config = dict(
    n_layer=17,
    d_expert=64,
    d_shared_expert=128,
    activation='geglu',
    moe_layers=[0, 1, 2, 3, 4, 5, 6, 7, 8, 9, 10, 11, 12, 13, 14, 15, 16],
    balance_loss=0.00111,
    balance_bias=True,
    lr_router=0.00126,
    tie_embeddings=False,
    lr=0.00715,
    beta1=0.95,
    seq_len=1024,
    dataset='wikipedia_en',
)
Below are experts of layer 14 (counted from 0) of a mixture-of-experts language model. Rows are named router (the router's row for the expert), gate (a neuron's input weights, with its number), up (a neuron's input weights, with its number), down (a neuron's output weights, with its number) and show model dimensions 0-127. Each number is 128 + 24 x the weight over its row's rms, rounded and kept within 0 to 255.
After each expert's rows: a language model's description of what the expert responds to. This comes from a sample of Wikipedia text that the model never trained on.

# expert 12
router [134 124 133 142 163 170 127 124 164  87 103 149 149 117 138 113 170 106 103 122 131 121 138 118 131 125 157  62  83 142 123  93 103 113  85 116  93 117 123 140 116 136 104 114 124 128  85  94 118 119 132 125 119 129 169 121 154 101 166 126 102 156 141 111 133 107 128 128 159  76 108 127 129  68 130 140 163 109 144 166 128 160 130 123 122 168  88 126 110  85  98 152 122 170 131 119 102 143 123 167 131 110 175 132 131 109 126 109 116 148 132 142 162 141 147 152 110 104 150 169 159 124 122 123 117  87  87 158]
gate0 [118 149  98 135 146 109 146 128 117 145 105 114 137  96 146 149 162 158 141 143 129  82 138 145 120 126 148 130 124 112 145 155 120 134 134 117  90  89  97 107 111 114 155 125 166 130 111 122 134 165 111 158 142 120 171 139 136  83 141 138 126 156 174 118 103 137 156 132 157 120 100 133 163 112 155 127 115 100 127 165 159 156 148  89 115 197 159 106 130 118 100 182 130 109  76 135 138 102 123  85 160 115 126 125 125 178 117 150 117 133 126 132 169 121 138 179 124 146 128 150 138 108  80  92 110 106 128 172]
up0 [141 157  93 121 140 139  96 111 128 123  80 137 107 135 140 110 149 115 124 117 124 166  91 121 165 171 108 136 136  91 139 146 127 104 143 129 170 110  93 120 103 101 129 128 157 134  97 133 173 124 115 117 159  92 131 157 115 131 132 131 127 172 148  92 146 105 113 123 138 158 131 187 108 102 140 112 119 126 154 157 120  80 138 103 127 151  81 142 157  88 147 119 107 116 129  89 134 124 122 156 122 106 115 165 115 160 175 177 178 123 144 115 122 107 154 108 155 177 102 156 127  92 153 140 144 135 157 128]
down0 [149 109 112 116 140 155 144 112 168  92  98 135  77 103  91 186 115  91 175 168 156 101 158 156 139 124 134  97 148 122 175 144 116 180 138 114 128 144  79 109  97  75 137  90 171 118 135  94 142 120 180 120 117 128 109 121 108  95 109 182 119 141 123 126 110 119 149 123 129 162 154 119 133 125 113 112 167 124 119 114 134 122 148 103 153 108 123 115 134  81  98 133 163 100 115 122 160 141 107 132 114 127 156 152 110 153 141 145 113 107 122 111 135 118 111 109 125 107 118 126 119 126 111 147 141 181 138 116]
What it handles: Words and word pieces inside song, album, film, or book titles, often quoted, e.g. You, Love, Night, Dream, Writ-e, Dead-ly.

# expert 2
router [134  77 108 154 161 131 117 109 157  98 102 138 142 156 170 140 155  70 135 122 152 199 126 100 149 128 153  63 131 127  93  93 140 114 124 119 109  90  91 111 118 134 151 141 115 108 135 149 124 119  93 134 117 108 125 151 149 137 113  97 111 125  98 125 135 177 113 117 154 105 122 145 135 117 136 131 138 129 137 106 144 147 135 137  88 140  93 103  76 118 185  95 124 143  88 126  95 123 112 125 109 160 128 127 128  97 113 130 131 114 118 113 127 124 147 105 132 117 173 167 158 127 112  96  94 148 120 172]
gate6 [ 85  84 161 140 124 131 140 116 144  69 131 128 135 183 135 115  97 121 101 136 122 144 126 125 110  91 127 112 133 108 132 100 159 155 112 140 159  91  88 150 145 125 135 137 149 122 177 110 160 115 129 143 106 102 128 139 158 167  76 141 161 146 140 124 131 133 142 103 125 113 103 106 136 168 119 160 149 153 140 137 142 104 140 124 162 114 142 114 129 186 132 113 153 163 141 122 139  84 132  97 126 129  88 126 143 165  73 122 143 121 133 192 135 155 106 123 117 113 142 149 112 146  85 152 136 155 146  91]
up6 [ 98 109 148 139 120 107 152 117 108 102  91 126 118 172 129 108 132 107 174 165 122 121 152 138 162 129 158 123 165 121  90 135 129 116  88 101 136  83 104 141 135 121 142 177 156 125 143 141 154  91 146 126 140 131  84 151 112 115 101 143 169 162 168  92 163 133 174  88 170 143 106 139 159 145 170 175 121 123 114 106 133 131 118 104 102 147 141  70  78 142 131 108  97 100  91 125 129  99  92 116 124 139 141 132 135 115 122 113 130  93 154 136 147 161 135 114 118 127 130 132 132  96  99 103 129 148 125 139]
down6 [138 116  46 122 159 137 142 128  73 104  78 131 145  87  96 137 114 115 147 121 149 137 147 164  98 152 161 135 157 143 146 124 115 131 146 136 122 124 145 115 167 142 110 125  98 125 116 128 100 128 153  89 148 135 131 151 114 124 126 127 178 130 144 137 113 102 123 138  86 127 150 121  72 135 104  81 126  89  95 126  97 143 126 169 122 151 104 139 125 120 125 141 158 142 125 145 141 133 160 134 114 151 129  89 119  64  90 119 119 112  93  87 158 100 115 112 146 168 127 130 111 137 160 121 115 166 111 153]
What it handles: First names and pieces of them before a surname, often in sports tables and cast lists, e.g. José, Josh-ua, Patri-cia, Alessand-ro.

# expert 3
router [104  59 121 172 170 169  90 131 156 129 127 132 140 170 149 101 152 127 112 120  91 161  87 156 126  87 140 118 106 130 105 117 139  96  94 117 112 146 109 114 153 102 141 105 112  77 125 151 102 130 132 130 178 126 142 135 128 104 152 143  73 150  92 158 139 131 131 108 144 126 153 116 128  71 114 158 154 143 141 141 103 145  99 129 138 135  94 132  96 111 157 137 142 121  86  96 142 126  96 132 140 103 155 127 125 129 169 119 115  97 127 129 115 104 154 139 109 140 159 118 179 152 117 101 118 132 105 145]
gate2 [114 122 161 122 106 176  62 142 120 144 122 124 133  95 130 131 138 140 180  74 138 103 120 154 118 146 131 121 122 131  55  83 117 136 105 144 151 122 113 121 153 104 154 103  79 102 117 104 138 107 155  98 141 146 104 153 131 119 133 134 111 115  86 137  86 141 130 148 157 114 127 141 124 101 150 137 127 110 138 110 128 106 144 125 153 155 126 130 133 112 122  86 128 162 106 117 119 117  91 185  87 131  80 113 146 150 153 126 145  99 172 125 170 151 128 125 156 168 151 146 117 125 106  99 142 130 105 160]
up2 [125 110 158  96 152 141 102 119  99 152 148 123  95 127 167 162 161  89 114 121 128 106 128 128 105 108 157  70 123 123 110 117 115 121 137 113 103 118 100  88 138 150 133 121 122 124 154 109 129  92 123 119  73 152 147 154 114 106 101 152 135 151  93 110 117 132 161 151  88 129 133  93 171 134 151 139 157 113 130 100 109  79  92 150  73 121 105  95 126 153 120 144 115 138  82 124 116 148 183 134  99  92 113  95 117 154 130 173 103 109 137 120 145 116  92 143 141 126 143 105 122 150 127 104 176 122 155 143]
down2 [138 154 137 116  85 154 122 164 159 143 180 132 106 133 120 138  96 122 128 152 139 162 142 164  86 150 133 123 125 149 135 148 116 127 111 118 155 147 110  99 164 144 144 137  97 150 134  85 167 126 103 175 123 148 125 163 110 144  78 123  81 125 123  86 161 134 111 130  52 175 108 129 106 123 126 119 126 119 116 126 144 130 116 105 113 122 115 128 120  90 108  85 102 104 149 135 142 158 129 149 153 167 147 123 122 123 134 145 129 123 146 127 175 129 104 122 148  76 104 124 107 121 175 101 145 121  90  90]
What it handles: Main action verbs and their endings (-s, -ed, -ing) after a subject or to, such as took, moved, turns, emigrated.

# expert 16
router [101 115 128 168 132 122 109 134 138  71 150 168 147 128 156 137 144 109 142 150 115 142 139 156 131 111 127  47  83 107 127  91 171 128 164 134 172 104  99 136  99 127 102 138 134 130 127 141 122 110 115 155 114 120  99 107 143 135 124 138 133 136 130 167 156  87 132 127 169 104 122  76 129 105 112 169 107 119 145 160 181 135 139 120 117 153 120 125 101 145 151 160 152  88 123 133 140 171 131 153 165 154 116 162 140 152 121  96 134 113 127 144 160 160 144 118 105  91 153 130 102 122 110 143 131 117  85 156]
gate6 [153 120 175 151 110 149 136  93 155 133 114 164 134 103 104 152 116  96 120  95 155 137 147 122  93 138 116 129 136 133 133 104 138 159 127  91 151 139 113 131 147 113  94 141 154 122 130 158  98 144 127 157 138 110 121 103  93 131  96 156 100 142 132 197 128 105 101 126  91 168 130 137 105 163 115 145 159 104 111 161 136 125 145 171 126 182 116 120  96 125 115 136 118 133 110 109 169  94 140 131 114 152  93 136 109 107 122 123 153 108 104 165 126  80  91 144 131  97 152 113 171 181 107 172 116 127 128 157]
up6 [169  94 140 149 107 157  84 133 121 134 108 174 109 149 162 127 112 103 141 118 182 123 144 131  94 123 116 154 150 144 133 125 128 137 117 128 145 157  85 134  96 140 166 164  95 107 120 137 170 157 120 124 125 145 110 176  53 100 127 128 121 131 103 140 138 139 106  96 133 118 142 102 131 176 123 112 126 116 128 132 140 117 129 167 141 146 114 145 183 134 142 136 117 187 154 120  90 136 129 116 130 139 122 113  87 151  92 126 116 136 126 140 146 144 125 127 120 113  75  90  72 130 118  93  95 139 132  92]
down6 [150 119 143 161 111 156 124 104 115 167 122 103 100  92 126 137 163  96 100 134 127 133 118 118 141 116 138 103 140 166 136 117 167 132  92 171 127 127 165 135 138 168 154 116 117 117 142 128 109 140 121 133 149 152 129 146 159  97 137 157  80 150  90 157 123 174 110 161 145 130 162 138 102 128  98 118 109 101 107  97  64 106 146 123 130 100  98  88 116 178 133 131 111 144 135 118 148 148  90  97 123 156 133 124 127 140 115 129  81 148 108 148 129 197 133 108 166 131 169 154 132 141 124 142 100  89 148 126]
What it handles: Adjectives and word endings naming nations, religions, or organizations, e.g. European, Soviet, Islamic, Patri-otic, Luther-an, plus World and American.

# expert 5
router [117 112  84 194 100 160 113 150 163 125 119 146 138 135 201 141 137 140 110 129 112 145 164 159 129 118 162 131 117 119 110 115 118 138 134 157 128  91 128  76 154 136 128 111  98 152 121 122 112 101 141 109 102 147 109 131 144 131 139 132 112 138 141 122 110 108 136 150 122 153 148 118 168 105 129 153 154 151 150 136 136 205 156 109 140 164 120 111 150 155 118 108 141 117 126 122 152  96 147 117 119 116 153 120 125 101 177 113 102 102  91 122 143 110 127 103 136 158 160 152 121 146  85 120  54  96 138 153]
gate3 [129  91 143 118 112  93 142 138 133  81  98 121 151 108 141 112  62 165 159 176 159 111 141  93 147 167  97 111 148 101 116 128 151 111 126 133 121 119 133 104 122  52 122 105 107 141 139 133 144 100 135 120 115  79 136 148 106 105 130 176 134 120 140 113 150 160 124  85 150 142 104 106 140 109 132 116 106 121 123 140 112 129 140  93 131 131 176  87 106  93 131 114 115 143 143 117 145  97 135 114 169 127 134 132 112 101 152 120 128 108 100 149  94 117 121 117 106 173 100  89 116 146  87 164 122  98 118 163]
up3 [149 129 142 143 105  97 122 117 112 105 131  86 145 176 161 127 121 147 111 125 165 115 123 129 105 158  78 103 143 128 104 135 165 108 160 128 140 100 163 132 135 111 152 138 120 155 117 129 111 127 109 111 168 147  74 120 124 161 152 167 170 126 116 159 132 121 107 111 151 138 201 135 143 150 164 150 103 155 112 118 149 105 102  99 115 148 110 155 162 113 110 178  86 121  85 107 136 118 142 166 118 155 151 117 123 146 134 134 109 144 100 115 117  96 120 140  86 115 130 149 113 166  81 162 126 146 150 113]
down3 [106 171 148 129  99 167 154 171 145  95 116 143 137 150  73 143 140 102 149 120 154  92 142  82 126 134 139 137 143 105 135 147 128 139  81 109 108 125 147 106 114 142  96 125 158 118 143 150 105 156 146 107 161 145 138 148 109  94 151 135  98 139 154 111 120 131 146 141 124 117 131 145 129 168 124 178 109 166  91  76 149 102 139 203  92  95 158 160 158 114 126 113 130 175 147 152 128 167 123 137 100 108 141 118 102 115 102 127 136 154 128 108 123 127  99 129 116  82 159 114 100 132 115 120 114 110 129 117]
What it handles: Line breaks, dashes and pipes that start or shape list items and Markdown table rows, including table separator rows.

# expert 18
router [136 126 121 147 141 180 112 139 146 134 158 110 127 139 178 125 196 141 112 127 154 144 142 151 174  93 189 128 145  92 114  93 126 118 122 129 141 112 121 118 120  91 138  67 118 135 112 117 132 157 153  89 141 123 138  92 126 155 155 144 103 137 142 112 142 114 131 122 109  96 135 118  95 116 102 163 109 112 120 130  93 155 124 146 152 116  79 108 100 119 147 132 140 150  99  90 138 189 105 160 137 142 117 145 141 143 101 115 136 113 113 112 161  68 118 113 104  75 110 166 120 105 113 145 138 123 130 132]
gate2 [142 140  95 125 119 185 120 101 140 161 121 103 145 128 130 104 122  95  77  90  93 108 130 111 119 116 181 112 120 137  76 134 132 106 127 114 160 142 147 146 133 135 164 115 137 117 126  96 140 166 129 117 156 144 117 161 137  89 123 103 126 145 163 134 161 149 117 127 134  90 111 130 133 135 119 155 100  87 114 158 142 122 148  97 104 115  64 120  89 167 117 138 130 107 138 126 103 136 122 184 158 118  88 148 144  91 115 101 107 139 150 137 188  84 132 147 139 136 171 132 137 123 131 161 151  98 133 125]
up2 [118 133 124 124 152 165  95 118 145 143 117 161 106 131 140 148 104  55 113 174 128  85  93 135 153 126 187 116 174 140 127 100 111 103 168 100 148  95 115 143 122 117 149 153 103  99 126 141 148 136 162  92 117 123 112 144  94 138 143 125  90 138 133 105  92 103 111 117 133 102 159 137  89 154 121 109 111 141 138  94 105 138 157  97 128 126 146 132 168 151 122 146 172 145 141 133 133 107 118 168 155  97 104 125 113 129 136 187 127 168 151 113 151 117 105 115 115 115 112 110  93 110 109 118 143 160  97 152]
down2 [136 120 148 146 140  84 130 125 108 138  97 113 151 139  84 143 113 102 139 156 125 142 130 136  64 146  97 167 154 154 137 144 123 156 109 162  92 169 121 168 106 139  90 127 134 157 148 133  97 114 101 135 123 141 143 170 134 120 145 153 148  86 143 154 103  98 145 122 179 185 116 164 150 106  96 137 120 132 108 152 142 126 119 137 123 138 142 135 198 131 128  97 107 114  70 143 154 106 144 130 130 163 118 133 151 121  83 124 105 113 153 140 127 129 141 113 179 107 108 160 142 117 131 143 163 123 112 143]
What it handles: Middle syllables of long Latin-derived words, especially before -ted or -tion, e.g. elimi-na-ted, commem-ora-ted, assimila-ti-on, constitu.

# expert 6
router [ 96  95 120 166 105 131 129  93 147 140 113 164 127 186 182  80 147 134  79 142  88 124 118 131 151  92  95 120 117 109 116 101 124 143 149 106 110 131  91 112 111 156 172 113 122 134  93 134 102 125 106 154  97  97 118  91 122 129 143 138 128 107 128 190 141 132 126 157 147 109 132 113 143 107  95 147 137  97 121 117  93 159 121 174 109 138 112 138 144 116 170 139 135 161 111 160 135 165 162 153 133 166 148 121 121 102 152 128 119 133 152 143 122 127 142 122 117 138 143 133 192 167 114 102 116  96 130 145]
gate0 [126  82 147 161 114 120 125 158 113 129 152 143 144 148 137  94 144 121 110  91  90 107 117 125 147 141 104 126  89 110 110 100 126 152 154 135 114 134  84 105 111 144 129 143 148 135  77 105 112 137 130 163  88 101  85 130 112 158 197 159 154 139 124 136 104 177 137 211 154 152 162 120 104 170  92 151 147 105 127 130 106 152 139 119 142 122 149 118 168 141 153 129  97 165 144 160 122 103 135 144 157 125 106 104 111 134 133 109 125 184 162 144 114 130 123 109 152 139 142 110 130 115 144 133 134 118 132 131]
up0 [155 105 126 151 139  98 142 124  95  55 138 105 145 144 113 139 148 143 121  77 136 134 111 123 118 141 162 136 127 148 151  97 154 122 140 143 145 160 185 141 138 116 123 124 119 100 131 134 156 132 121  80 126 186  93 134 157 160 139 113 100 117 171 175 131 115  96 145 129 106 111 150  99 156 118 128 111 155 134 116 134 145  39 132 132 121 105 121 165 109 142 150 177 140 122 142 121 121 139 118 142 120 136 115 112 149 181 151 112 128 143  93 128  74 127  93 135 116 122 139 110 146 122 128  91 152 119 138]
down0 [169 142 152 150 122 148  84 119 152 137 135 116 143 100 177 141  79  85 111 139 164 127 149  76 122 105 121 103 141 121  72 111 151 134 126 107 147 109 141 121 157 106 112 151 151 105 167 147 112 114 138 148 126 135 127 110 132 113 125  79 101 163 150 123 137 101 102 114 183 109 148 151 119 119  83  94  90 148 130 146 162  94 154 109 135 148  90 132  82 122  94 110 123 114 137 101 139 128 124 146 132  93 154 131  95 133  92 166 150 123 128 128 126 132 114 176 149 143  93 139 112 121 140 180 136 105 131 138]
What it handles: Compass words and place prepositions in geographic descriptions, e.g. southern, north, in, located, also the colon after Location or State fields.

# expert 0
router [125 107 100 177  93 154 120 135 166 142 169 156 112 102 177 111 133 130 168 130 175 164 143 142 145 143 123 121 106 143 135 135 114 120 152 176 126  83 110 153 140  96 130 113 124 113 105 144 114 147 123 118 108 104 131  91 118 102 166 129  64 157 108 110 146 119 124 154 175 133 143 122 100 123 136 159 154 117 104 111 145 185 131 133  98 113  68 131 116  81 139 158 153 102 126 117 113 170 127 154 118 139 151 140 128  94 138 125  93 119 131 148 120 146 149  93 144 142 122 181 138 149 111 118 121 108 110 130]
gate3 [135 147 100 126 117 173 125 129 146 108 127 129  97 116 187 132 149 138 110 113 183 160 139 159 110  93 107 107  94 104 111 120  99 137 155  79 114 126 140 125  91 170 120 165 145 122 120 117 122 133  71  97 136 104 148 146 144 121 121 106 100 162 100 115 141  94 127 127 131 114  96  82 148 120 116 165 144 105 151 122 123 103 118 166 156 124 121 134 165 119 127  96 119 145 142  72 100  95 107 146 135 119 104 117 128  97 197 128 100 129 136 121 128 112 121  73 172 141 137 134 126 162 113 128 130 100 125 109]
up3 [153 144 114 130 153 116 116  86 111 150 117 146 139  84 123 129 103 129 183 156 158 127 102 109 171 157  89 138 127 136 106  94  90 146 169  59 104 142 116 130 115 130 135 150 142 147 146 137 137 115 136 125 152  85 144 170 139 125 112 129  96 157 128 126 142 140 131 118 132 127 127 113 154 134 126 156 163 125 134 117 158 108 127  95 148 124  96 111 167 137 124 120 154 119 143  91 167 126 150 121 136 167  85  87 149 133 193 118 109 119 138  86 121 138 159 169 169 142 150 138 159 122 112 150 130 106  99 173]
down3 [162 150 173 108 123 128 111  94 117 142 128 138 126 115 154 119 142 134 152 123 134  88 116 128 117 182 119 105 157 146 104 124 148 122 149 118 102 116  81 111 153 104 114 147 128 171 125 126  81 154 149  98 108 123 108 123 153  92 128 137 129 146 152  79 139 118 179 172 138 139 148 157 105 150 149 161 120 181 141 156 102 150 112 172 164 129 120 154 164 137 111 113 156 133 139 117 109  99 124 122 125 137 115  86 108 117 116 124 118 124 191 145 170 181 114 176 160 138 135 150 116 141  94 107 121 141 149 121]
What it handles: Pipe characters between table cells, plus semicolons and dashes in lists and results tables, e.g. Record | | |, ½; 0; ½.

# expert 4
router [125 128 116 137 120 152 113 130 157 153 153 121 128 135 190 108 132 132 125 141 117 151 121 125 168 108 119 140 125 138 117 119 140 114 126 117 149  82 103 126 120 119 122 114 125  83 104  92 104  85  95 140 112 127 164  78 157 124 169 145 119 126 148 151 131 123 104 154  99 158  91 165  87 120 114 164 151 150 145 142 109 182 170 156 102 171 125 154 114 116 110 132 141 120  75  76 143 148 101 135 149 133 139 117 142 130 129 120 150 128 140 110 155 150 143  76 167 130 135 146 124 143 116 140 122  91  80 188]
gate1 [ 88 110 169  95 142 131 148 146 148 103 145 136 131 114 158 146 105 138 100 117 124 172  77 160  90 147 157 113 143 154 105 148 139 130 169 112 123 115 126 151 136 128 113 155 100  93  79 112  99 155 139 117 104 166 167  88 116 145 105 154 106 129 129 120 115 162 103 165 112 143 130 142 119 136 173 110 169 146 154  96 147 129 136 126  82 177  99 143 136 132 149 145 110 118  94  87 151 144 174 126 146 160 147 161 137 172 138 102 167 136 122 126 129 118 145 153 136 104 128 163 122 159 115 130 125 118 107  98]
up1 [ 93 168 135 138 141 135 160 158 134 120 118 149 119 102 150 123 166 143 146 128 138 147  89 133  96 100 156 131 124 111  72 125 158 104 128 123 122 127 155 126 143 116 138 142 176 155 122 120 122 106  90  98  79 105  94 110 111 128  91 122 157 130 141 166 123  90 125 148 122 122  62 134 108  86 148 115 120 163 158 104 155 154 160 156 165 167 134 128 147 128 114 113 115 123 157 149 115  88 115  71 118 125 114 167 115 149 120 151  86 139 151 143 146 147 121 120 149 103 135 159 103 114 145  81 142 118 127  92]
down1 [143 117 142 104 123 113 134 162 128  63 114 147 114  94 113 130 141 133 104 133 115 123 153 153  84 111 126 143 134 113 166  94 118 160 124 124 154 110 113 134  76 145 106 122 156 122 147 152 124 135  61  97 102 166 169 158  75 150 104  94  99  97 134 171 121 141 112 129 136  80 144 163 139 108 161 110 128 119  94 138  76  84 120  94 101 146 171 106 140 151 135 119 141 118 115 107 134 111 111 138 127 117 142 106 156 165 148 128 146 106 122 129  94 122 115 113 123 112 110 154 125 116 112 115 165 168 154 116]
What it handles: Line-starting dashes before infobox fields (Born, Died, Coordinates, Succeeded) plus words like See, List, church, and the word start rel-.

# expert 23
router [129 118  84 156 145 165 129 167 166 110 146 156 125 141 160 112 119 115 136 148 126 180 145 138 140  94 166 121 125 146 136 116 140 102  79 131 105 107 107  95 154 150  85 127 148 115 126 133 120 112  96 135 107 149 120 131 116 140 156 123  85 173 149 173 144 132 155 126 140 137 145  99 107 109 141 144 128 157 139 117 137 173  91 170 135 165 111  85  91 129 149  93  91 112  87 108 112 145 113 115 146 133 140 156 122  92 146 101 122  71 125 105 115 132 110 146 120 132 160 139 158 140  81 102  95 125 109 154]
gate20 [145  99  91 136 100 153 128 142 124  88 111 164 129 145 136 137 123  92 136 152 143 128 105 114 134 100 176 140 103 139 115 123  92 136 138 111  85 111  98 163 133 111 104 119 167 138 137 190 120 159  93 176 114 150 133 100 126 142 144 156  97 157 155 168 117 125 142 100 147 116 129 120 120 111 151  77 147 144  84 174 138  93 150 135 167 152 145 106 124 159 137 104 117 110 141 115  87 143  98 160 123 142 133 104 127 104 159 138  86 108 159 152 122  93  83 117 165 141 133 138 143 113 130 100 116 145  95 114]
up20 [165 127  90 109 137 116  75 132 126  81 104 113 102  89 116 131 151 143 167 146 161 103 139 152  91 136 119 100 138 108 153  98 111 113 127 100 114 136 119 138 131 151 140 162 109 131 114 145 131 133  81 120 124 117 119 110 116 154 120 120 158  89 137  84 145 152 117 117  90 119 157 119 158 118 107 136 154 144 116 124 147  99 149 170 129 148 117 117 127 115 158 118 148 107 114 137 162  86 126 127  90 125 103 115 152 183  85 128 141 112 135  86 136 124 156 163 132 104 101  84 139 182  99 106 181  98 119 162]
down20 [ 96 114 134  96  75  90 140 141 106 141 157 135 108 112 140 128 118  94  97 123 122 151 118 102 141 109 152  98 116 133 128 147 122 149 132 136 132  84 139 127 120 179 150  88 126 141 159  80 134 122 112 150 152 140 156 133 126 148 145 164 107 145 103 121 155 135 132 157 116 166 127 115 156 131 110 195 161 111 117 148 134 118 116 162 153 175 134 140 136 139 155 133 141 133 155 120 136 100 142 133 114 180 103 148 139  98  88 147 105 110 136 142 145 105 179 129 165 169 125 163 149 138 176 179  99 147 158 140]
What it handles: Prepositions following a verb or noun, such as of, by, with, for, according to, plus sentence-opening During and Following.

# expert 13
router [ 99 127 118 156 140 162 140 115 155 159 162 117 128 140 132 151 142 119 138 142 152 154 167  84 136 121 132 122  90  85  80  72 156 153 140 117 133 126 128 123  99 153 140 130 163 103 135 141 119 122 117 118 155 113  81 124 113 122 156 142 119 130  97 143 127 120 133 130 162 118 147 142 139  80  76 214 101 140 115 124 163 132 133 161 132 151 115 106 129  84 159 125 139 156 155 135 102 129 130 184 144  99 168 130 132 123 152 126 111 124 178 146 150 152 142 127 136  93 159 162 119 118  97 131 138 107 101 116]
gate0 [167 117 137 175 184 149 140 122 121 128 137 148  92 139 117  83 131  78  92 108 124 115 134 100 134 139 136 133  96 113 101  72 144 109 141  98 112 115 120 173 131 104 119 107 117 167 114 154 144 173 125 118 162  94  97 104 124 144 125 127 124 160 115 113 127 119 131 163 136  84 143 127 136 153  88 144 156 108 108 114 141  95 142 128 140 120 146 168  86 140 133 152 123 144 139  86 112 157 172 132 145 150 142 134 150  96 162 117 110 136 155 127 167 122 134 159 125  92 144 163 144 117 139  93 166 138  89  92]
up0 [ 84  88 162 168 162 115 140 114 107 160 138 135 165 105 121 157 144 106 169 142 120 122 111  97 105 122 141 166 114 163 100  84 180 101 117 166 151 111 134 122 139 105 175  91 118 111 156 100 118 155 116 108 144  89 118 161 131 164 116 130 153 147 116 155  94 121 123 133 128 132 126 137 142 143 108 129 108 203 113 101 139 101 135  87 149 147 126 111  98 115 132 150 135 107 161 116 121 131 155  94 117 145 167 133 151 122 133 101 133 117 160 129 133 153 151  86  99 120 173 149 132 113 138 102 135 142  93 125]
down0 [113 162 120  99 160  84 137 147 136 100 149 149 153  85  92 118 104 111 155 119 127 109 127 161 118 106 188 147  99 120 135 160 141 126 103 134 131 127 124 125 102  60 129  84 176 171 116 119 130 124 118  80 156 101 149 166 132 137 104 146 146 145 160 133  73 143 132 163 112 123 154 122 147 131 153 158  91 137 129  80 131 127 112 178 133 103 151 127 123 119 138 126 131 109 142 136 104 126 121 108  99 154 122 125 135 109 111  90 158 125  91 138 115 176 132 113 166 163 109 106 134  92 121 109 137 102 137 133]
What it handles: Pipe characters between table cells before numbers, in chart positions, league tables and census figures, plus words like aged, nearly.

# expert 22
router [ 81 103 127 155 135 120 135 122 141  78 189 132  86 143 176  70 127 101 133 154 125 137 108 143 130 131 147 118 112 115  72 111 117 111 151 115 140 130 122 158  98 125 177 107 138 133 122 113 130 137 115 115 109 104 150 133 154 129 160 151 119 121 111 121 109 114 120 139 132 115 114  95 140 141 116 172 110 107 118  92 154 187 154 130 124 111  75 105  98 113 180 143 164 121 134 135 146 153 132 168 117 139 106 118 167 161 118  88 129 151 153  95 116 100 139 127 128 110 103 134 182 114  82 129 138 104 123 133]
gate0 [ 95 132 115 139 128  93 110 124 128 112 163 151 106 105 108 124 129  99 104 170  85 101 124 104 145 138 116 166 137 102 136 151 132 114 117 160 179  98  90 115 110 110 157 148 150 169 105 138 137 170 114 149 137  84 166 140 218 118 165 153 134 122  91 138 143 124 112 125  82 117 133 138 150 127 164 190 123 125 150 139 123 157 140 119 152 170 142 134 117 135 133 121 101 167 134 123 110 148 128 141 136 151 126 125 132  77 118 118 143 123 114 114 142 129 145  86 149 113 184 130 111 145 123 109 156 115 134 131]
up0 [127 159  95  96 105 139  81 123 116 133 131 120 138 120 118 107 156 148 146 130 119 124 161 147 119  78 107 124 159 126 141 106 142 145 110 147 160 122 110  68  98 157 129  75 133  93 180  94 120 125 149 145 133 120 129 148 111 133 102  96 187 131 140 140 131 121 128 163  70 155 154 110 114 136 118 145 134 111 146 110 161 114 171 127 143  89 122 101 133 167 159 107 105 106 129 132 130 113 143 119  86  90 126 157 123 114 142 136 169 120 169 141 105 116 106 132 122 113 152 137  67 112 154 106  92  95 118 114]
down0 [127 112 149 126 126 149 107 119 101 130 127 119 116 155 119 128 131 145 111 155 136 104 131  92 178  80 114 105 160  75 134 134 137 131 113 149 128 141 114 149 140 169 138  95 144 115 132 104 117 111 115 109 118 119 114 142 123 145 122 129 137  81 158 144 137 126 137 100 115 126 178 114  98 183 162 126 153 130 112  77 127 150 110  97  80 154 124  79 100 131 119  63 115 134 110 106 137 111  94 146 116 118 160 116 156  67 151 153 155  90 161 174 139 159 130 154 103 137 123 154 111 101 122 110 148 164 108 132]
What it handles: Syllables inside Asian, Middle Eastern, and Eastern European place and personal names, e.g. Ham-ada-n, Tamil Nad-u, Gu-ja-rati, Syria, Romania.

# expert 17
router [100  83 147 171 152 129 118 108 145 115 114 150 149 174 186  98 157  85 129 173 110 152 155 130 129 105 128 138 140 129  99 100 100 144 154 137 124 100  78 122 105 104 156 107 107 156 100 108 134 148 119 166 144 121 126 125 141 155 131 113  96 132 159 131 122 178 167 145 167 129 149 154 119  91 143 150 100 136 110 113 136 137 162 157 130 140  95 106 125 107 158  99 118 102 109 139 129 139 101 133  85 134 140 136  72 144 117 135 153  73 141 163 150 147 143 138 147 135 104 139 129 117 127 104 153  82 116 143]
gate6 [106 127 147 140 139 140 112 125 112 122 133 130 156 123 158 120 110 111 163 210 136 101 157 130 166 138 101 182 136 153 119 102  86 131 168 133 152 127 100  80 109 115 144 107 159 164 116 156 111 173 164 154 157  91 110  95 166 127 104 129 152 137 126 150 169 150 128  91 146 112 145 135 154 121 113 162 105 150 112 148 143 139 113 138  86 138 173 106 133 130 117 152  91 104 139 113 103 129 155 152  88 101 128 147 108 101 140  77 158 134 157 125  96 146 124 141 131 126 120 151 103 106 126 118 131 140 114  99]
up6 [118 119 134 102 118 156 126 117 122 132 122 128  89 124  77 141 123 113 196 119 112 132 163 151 132 101 115 139  94  88 139 122 162 124 121 145 103 173  83 133 161  96 116 124 160  93 188 137 118 131 194 144 131 128 110 100  72 115 119 108 112 142 125 132 162 178 133 109 109 151 128 122 115 142 117 128 120 121 118 154 131 118 177 118 103 128  89 147 168  90  93 122  92 161 134 120 144 128 127 134 132 151 101 140 164 100  92 160 151  99 121 115 142 119 146 137  95  98 115 135 135 152 134 114  87 120 137 106]
down6 [118 138 155 206  96 128 133 153 113 104 100 175 152  89 139  92 100 130 117 172 183 121 128 130 154 131 108 170 134 110 123 129 120 183 169 105 127  90 121 109 116 132 111 119 157 171 112 118 157 126  92 132 101 144 107 117 126 142 130 151 131 124 128 127 128 140 134 152 123 160  97 120 161 105 165 146 123 138 118 107 141 121 138 127 169 129 100  96  88 131 184 114 124 134 123 136 110 110 116 142 129 129 124 169 113 127 162 132 152 156 120 115 183 135 130 151 110 113 107 117 109 106 123 193  95 144 141 153]
What it handles: Word pieces of Latin taxonomic names and classification entries, such as Rubiaceae endings, -idae, -ensis, Animalia, beetle.